Experts of a small language model.
Size: width 192, 53.2M parameters.
Experts: 16 experts in each of 11 layers, 1 pick a token, a softmax router.
Training: a variant of Adam for the experts, 270M tokens, 8249 steps.
Below are experts of layer 7 (counted from 0) of a mixture-of-experts language model. Rows are named router (the router's row for the expert), gate (a neuron's input weights, with its number), up (a neuron's input weights, with its number), down (a neuron's output weights, with its number) and show model dimensions 0-191. Each number is 128 + 32 x the weight over its row's rms, rounded and kept within 0 to 255. Numbers have three digits each.
Before each expert's rows: "gets" lists some tokens that make up at least twice as much of what it gets as of all text. This comes from a sample of Wikipedia text that the model never trained on. Tokens count by the router's weight.

# expert 5
gets: ".", "|", ".\n\n", "==\n", "\n", "-"
router:108155182165122116140137119081161143133092100148095100098160150109159148137157113131152188144132105105137156108166109119087113099096113118133142079127079171107084135134126127118142144109133183116186159139137135044119199152064166134108095163089120013194150112161121138151121131139150117160152120122115133146130141168126169116119152165183072097110156122136052177124166122135164126121127194126068111141099125109115100134135185144117136093123091160152153108181183147106085148171164097076116144134193092104101160166130140161171136088138162159099169132076136176147067194079146071166
gate0:133066122082121125137134122190099113145130143148159144091115114172149177135119061167073139133130192096115067102116170170162124156111103183152107140147115148128148161118134077121091149134156160145068091121043143175060074088150086122129132143204120160120092124103137157140083133138181131106124124120175130121100063120115139146150120137119143105155132036125171097183085137140095089119121107142174118135134147132133149135081133107157116139090162148130093169101095041125124109105142168204122137152140132099170134111175210088089131137126108122198076070097110115158104077125165099131
up0:112107102082093142086135068071105181050129129091143088113093181136101130151135145106103115122120116164130100180138172158145094177203174118144095099105119120201193151049065101162086118161130068118087088150111083100107094180131141141127121073142091124070113118114182153093063117138122170118071100134103139091094121145141078080120113114141125131109164100140161092140133175127079156093100111102112111148169153165115153178114093131098110158158131144110134087125153167180122141103139141128157115102121090102141063093113191079062153139108079126130154116115085171114125130140112189147
down0:115100127131160114159133093112124145157107133121088097132134097147142129126101099158099097152161082104159118120151167114156095137114151135177111090099129109132121116150130125098122147110103113190104110173123168109127139112117166099076111132087161070153121152174166122121132255110139123154124134085114124174128146136138132165138117079132103154151152135124092086142088147096220140149156144183169122156145172116109122153140095103105121097084127115184099154103162118117181160100142143160142130130149111152134126128155126162085095121113113167145126116120131191127133111112074025191
gate1:109080166133143141185132140157104129129080095220123146094120178180088185139146135145104131128183183118127099177088130125073127145129123185122104083178143124123122157076064117148111133169140145131120189116106120120118132142137096076130175087162115154164122114134201162109157125111161167169128146192040133142166155139098110123145154112170143134114173175122124128125150082175108079058128126065085232120156166106119168124106147152126138150121179152131110116139095119100068095163135159089083169140116125109163138153124119059161144114100164155137050139140154169154110102121142109110
up1:142057178169139156141120147132069150122122123134117156110070137100126153165116108111163139158163207141141115146126124157116117099140088156098143129190141046105117147098077114102123095153147155132131169145127086163197081175152139072170149106114107091140114146175123136095117117150146093169166066128085170057102120118128097134176117116115155109068140163088085193133097121131085098111137165130086206120143137108089134086129100151087102180136127090129130165140118128071134141128132119076074151145066147138136185133107142046057086116164185122118129158091102144143150124060161124088
down1:118155122107148108164140109111157067079194064167116115099154096120116160182087091130164122135068112122130148162095065130102130150134153141052162119100161114187166146165130126064099141147108124088113097091140067108160118167160042102074105155129119125090120110179129155103155209076131130137129089136137157085109088122148099113155149120149150112104143150153132129126135141093114168081107123068151135142156123127093129112099064107157110214142186089110195098136113179143084115091127109083053117083062140114123119134114166086072135134115126103101114152117113157138159189153178111117
gate2:148133113134129106103165123117136124154093107144163165079155171135152176124148162169153131132156116095136130096137163116092128071111116176189120103157071191096106152129166143128094171157139147112173133151123145077105132094093172104104070122111117067191163119114138083163161144110143068109145144100070160110138157169186144175143135150181086083105195131162129170078160138163130161083142113072111165135124103120100142159112146132173089070105040100162132185156099111076132111130148085160127158127151086119109109225138173186184162123143169117104110149126113154126146154083137079173
up2:082092085089080122147112144134136104104113116145126139110141148053126139130121119118171077100095093109138190100136162103099159133102126167169077131198075120117134154133107106121144220127162149128129117131190136096136143190109169126078094044115103092161129150104137121102145120134116080119146098130103181084104124191184137135199112120137121111115138180143135146055153089108103138160167102133109218171083112159066105098143115113160126128106100144163069154137139162103105134131139140086160156084132082107141187132144138097150159109134127164077136196125142142090090215065120105138
down2:125141156129130080130083151110113144118138127090135140134118140133163108163130151107111136171163156089133130122109136113119112161123152103112132124121099130135125136128108120139128124112126158141148120121149171114131146156076158133107131130122102077160152120110128114121127255122138157172142136109128109145106122107092095137088156139150124129136103162097106142115144123158173129067150147116078158126099136122102114096128114163107109130102130135205118155156148149121108148161146135109144115121165119154137168135149132137169120135125120115150138085133181157129105128110146086146
gate3:131123161145104112129083166101127139116108142106137112053124114152196216127090187173145178153126148098141106135137097123178104168108092184174165168191126095171167179154160131127067182119111162108142206135171079113089134116132167147187104137140145077119117129138112149097107171154147122137096148130152090122030097083125126190146151117152144161058125114096145133123142148175131141142132152125124087129126122129120100124153175156109147160049152074085138133143061152144090073147153141198127134149156192148098135143076101160144127101136165080129150102096089119127116157109135083096
up3:086077110082146093158139143089144102136104052087139160117183085206185170111155131136147131142098130147075134106126136113170163122172141143107142108150152133151087102137159137145134154070107152083182150094113119077140150104076140121155185164090145121109078161131179139080127173139068154155138134132110190081091092122189153099167146122205134150108086107093130115131106145153150150177158163131089109168100166118081124134134105173161146148128179127103107096154087119123088087118102093157086123114103112109150164146137129131105112129172139106100219133135169065112106175098190097044
down3:143133164135147121113118130123107125082133053097160116099116158125213110147107125126133105133136160093153120119152137109167141103110215133110106092119090154145112120103067082075123125126114147179166165118127200151147096131119096117130138156133144066096174120084113138152142255109107158172181075088129119107103203160106104119167173118122115111136146142154069133130143140143166159076148095101103146166122115125111118125122076152128131150171108140180109165216173133111100116133151152142080132126126101151152110146112156136125108123106147143144156118138145094145117100134097056140
gate4:202114087109141089108146179112105179088107110081146117139109158106133096145147110134132149092141126116134094118092120149140142107189111077089129103117092082134122151120094188095059103111136182123168132136120123160150110053179125119137085109160152110122135165105090188164137152137148120124169158117173102131153096125091050140100087092085124092123090127142155160170158174129130180200087106095107092116153118132141138150159067204145155132125118137129148138159112180105137107078121168091194145102084169174128041145135114160111151171142090104124092125126065060187160065095138123101
up4:076091128120129143120071129102087085078128109070130152132109080083157129170142113119135115134102104093098103135123119152112127154107135176090104100122085123135105153144125125121201199128139139098170146163122099123099097164088111103109137090105185118113128099117148145079150149122181114172113099126140096088112101111151109057155119180178209093187066128135112157129116114136170103191085127105102119114115069132117061086066102123072133170083127144159165113117139143143105146152157093080126121156118141118181216083107175127018122146106154187112136150078131133117114047134130139132
down4:137114150153127211130116123111152146112152112165112108125140135061085112136141132146128108122087101117142179165090127196172175149139160142199161081130152118092074143116144114118148110075160104162182168176085123156145105084126219135113190067084178076140166130086171173135137085124142092181096131103137140129130126174148075129143140118114135088090135132127138135173125078129110101136090132178097146157131134141133135165149169142127119082091125114149129139120171118105148137152091103173179065175153167147108120097081131111200127144169102182141130114182152190127098024084092149131
gate5:072147114137134166137129115122117154116100187137141084110068111134070191073121075127074085164116131147106059130171052108202196091142106136127131148145167105138124115082117145104074122112095142177109186140134041129114108177135121103154129154162145179122079060113110117128062149124165128096137098137178094102134049105132124123157110127115175103099117139071098120091111094128108145144103108060159147094150114117102126085107129171147219157101119140189142184135124112088124139122117170140133099139135186133114097100129119152108123138098163143137152153135118186158151148177132183079
up5:150114141106126158104145113151128147178170122165123182114175104174142185093167129163133107098207164142107175188154127111115119119171122146091081107105157105135111141133048183061109127171100078136135136164169113168095128176105110134101135152163125100138123112170075143077146142068074090180098134144170069124180077120144157119149140139134127129081161125132076105120171145126129166064115162113109089161156098155127181050118080117090147177130107109171134166170102184174138079090124089166102161128169138135193107106151115084125147064109110100090153094105119135073145160126122122134
down5:149158083135188106131081105141153158146115081165120183175091114125075114114126097123140135105096158154143131170124065088128092129192159145114119078153119115147132160091077123133141113121141091132123106181130097121115143174169079116158161128060105118134084190156183181098098035128106131228149079100107113103120079087079144084116109124065119158112152086160202141108120101149122153149065118120125153184105100136109084107085093131186126114095146143155128169075133115123120130133178131183109114136116135111126114139147151093132107109147126134080093105134122118084188154134046063138
gate6:142185168123128132082186135095137087093128191090143125152143193146101127162113174184139112172110104118124140135137153123109137082171087110124138159115087080151184119032146112155061077131134128183107111148129101141099095123142164146105076095115115090147144101124101137052151120108169093140128135151181132206102106158107117095136118117150166069118185134138179124165159098124093151118103125165160184160102080129177081122126081089123142188076136142207135137098178083124184152143147186158114090122157170106161073124160135134141106140152140129130081079143151173135113089126139149176
up6:128092128064096137175108152100099137094116195112072050159118136079075117077133139073089105148143134090149187114094119109132082157106160150159148126093172067134145148133146114127116163093086149097155176156084141176126136120144080121133118096174119188073082206086100110085172139139142138099160154163136115133135116114151108122124122145158152063166136161129186063137119188158090093158082145142153094062146128115093119103121105133104118109147164086112096180098056174125125163169097100162141123120090135065146133150114190081144178104105119141103147137167133131079086095116152166143
down6:088144092117130132129128107086102119114174119129157117131209137151056113163077054122135159099094128097130136082140141139174099096126102084167148083096106074142171136106167099092097119117116123159148155113104102149121149139147089124127107154127118053176136139168185155098081219084107140098113155068137176120121146133137119071101132084106100128128153116136126059154023145143161141127198129138151093182153125118144124150115083161140132118126150162151078209152130123044151142133106102071049103133134136148144144161176134107088124107158138116137146067119173111152171082153113138114
gate7:094105078152102167143161104085107141136127073118117075168161167104070181136101127133087137133110112118161121095189136148116162139111139093105095157103138069127117108092130124180118097091125130198072148148125131181120092133167127099096125115095140165071161151108122105069075051127144131111103140130164189141078067110126134141095125132092099148093156154119126104153134123166048149079134063143128136121211111102177120159137082128051136107091142127214134134111113111143169143109103156145082139131109135091161083156059172169055141097169148139119170081105107125126130171106122173140
up7:089126134102158057105145148158101131088109151181083153153096103126118135097113116090114112096166174144125112145043149187121117152191192203165150122187130137104135143144111168140083123179168178136150153090115148121103155144091137082212125125146141117098169183095139128115127121125095165143150161050142139107187180128195157151122160090122145116095102143118147156145124176175147117149098177076130143124108166165090098082101114109135069163151155107125114067192122213138084166147140165143161197131105122094120128093140110073137134090070130160107143114162159154117138117138109146122
down7:134149128131157143111151129148140138114151115212132113136157094099137172112146028080129150128105110122098133117143097125108081078124100117153125077153096156139146112182168127112096120077155109170163184179125137087157150142082149066211154135119139099151185106131168108137099061147151104115091168096120107116145132156150117152117083090152107089196113077154126124108126158111178138158131088096195180135069209129130178119118124145115148143106157067144134137122141134143172198111134095219096107127143139129111094122154089138179131112112098216123082156154189128115177113103120139158
gate8:077116106108122122114133071107177145136106116139089148208133106135096124106116142141161084115051122094127135107114144099132041122115178117072119126132099093138117131113088154169077102158152149153091069045144157155146109125146092157091176102096091113081113176148149148111170129170152127081176145103168167126102095165146149083155144110138091115167062139058116131101098180151090173113150151099107162117134171189092105101150123112104126102149166133073177125135144141151123133120112160163096101106089079073186119072145139142044141142098091165142134073176095138104114101183137166103
up8:109114090142137157124129170108112110079122104123148111115164139163130065131128165199121131096134180139119096154209179162126138159109172165208057133063095061142163158107123077068144144161119105118140161150106125123117147141132138122102136083123154126080177130161129105085126133136087090157074121131100117128118150078156121161142112098130170169188104159138121109158117135178085132078160066093158028091152121119168171122104131154145147153103116102167058181097119137113151153121093124104183138060157137204101107139096091139138154138095127159171091143134064145105127187146106127156
down8:076137140094133126086138128115137169115104175120168096159132127120070139125130142208066182129114150074136106120133111105150095127122162170127125135131113069125154149123124091102109106169127084190175123112074138109181156142093149031092087128150102040118153105168185138158070092143172156170119163124143151171125140176130157115193124150144196193088122106118088186129134134130148180143123135147123138142114162167151131154141175102109121148113149093106119166132129141173080111154158150210119136092089137193174118050127140085142142145108107145146133134105168153121086166127106208119
gate9:124119076148095138126138152152110086119117122155088113156111128168111057115169153090117072110081155144166172159150150135137084109093075091133095181145224143108206097093124168109148166090137103142064093164079143108077133116118128161104092081133133186111090214084151081103124138137181093118162114132140094153108122161121151143152177130137156113177101115105118152160164178109120130126096143110112082109152135159120123138116161120114143168136119130117135142082128093126107082154120121123154105094069087161101193079132189122130093144026068141153112152180091127077143164140099182119
up9:145125113087138109138135112126104118108075096159199104137157106147128050118105178127120114166097191107156175148171126154167057036139113076179135159168196160121194106081161175151118194094124143148066114134085145100134086092131132092121102092145111151123121159169138146135123101151140151085164175154134125165133116141140120099122134169148134095154088126108086161069122118174189107136065102099113045131135115141133122095142150126148146180088135113162116118158102136135156146129120111131204118185107158147215120073122143141097123103105103070161055123129149112181127139158130148116
down9:112088143104191151103150094157112146136104114114159157098148103186121161130128130148101146137104175121159153147114077154179128056136123152173188166111171102125108143135187124111083136167116100158098048125131050100134127130150151091157113099163180077120118121175138166128091236131163162071158088118119154154113110108130087153122092104128154052100130136099104129133115135164140112084131171126185103147137162075149155164126156188079176145069134111131120169137103067119150088140128146082134118153130131134159143054089099160080100177124128136134125159113129170187127148183085169176
gate10:106097132130081114111117157134160170173151188124124158080118183111106105183155103140160159110124113134089083149147185128137164187092161087054129108165182101094106119062050165132132154117148141123159151248129101115107140124101136128120135155150108140121132120088111152085111125147125097167138112104155078122134122159186061057120112067119145140129067154192114183116147136069161157128170100084117124138109139084103141149149103130102126140150159180172155088203165151169138090138110144115107128117108124122202076171114112101155141140135106123160180183155102123104167089144138098131
up10:123157109154212122152181140139134114153115108049162105106125072119118144147080158089152144113138134103178102138131104099162146143110092091117127115073065108113162167133129106113117093109120162122116118079155115174168102111144108140163091144138147115051104158129018140108144123114168162068169105184101168206112124096154086115086170148121123167121211104048102145151100100086104101147088146188076104151169106111111095167082140179081109121165151108120144104101123127146173140116127156136125155169142192127178150090119144141133098133126146179144134165091139049118138094106116118152
down10:126125157170080157155119096122154062112097095144134144171147185126083120108138214131135096155152103100150142152110120089059083094085090118167104022108117162102099121140108128090149136122068086127160102124114132120038107123069144136076096166098171070185169119105110158144130179156115150124101165159154111153165173097106141137092147142155119119133188151160070101141149123171172137079144098125086125103143111109147133160147144079126125134150105140100080130178110195138074147168146086148113152107141114188183204124131143099192161126173138124145138142109166149136151094156130099158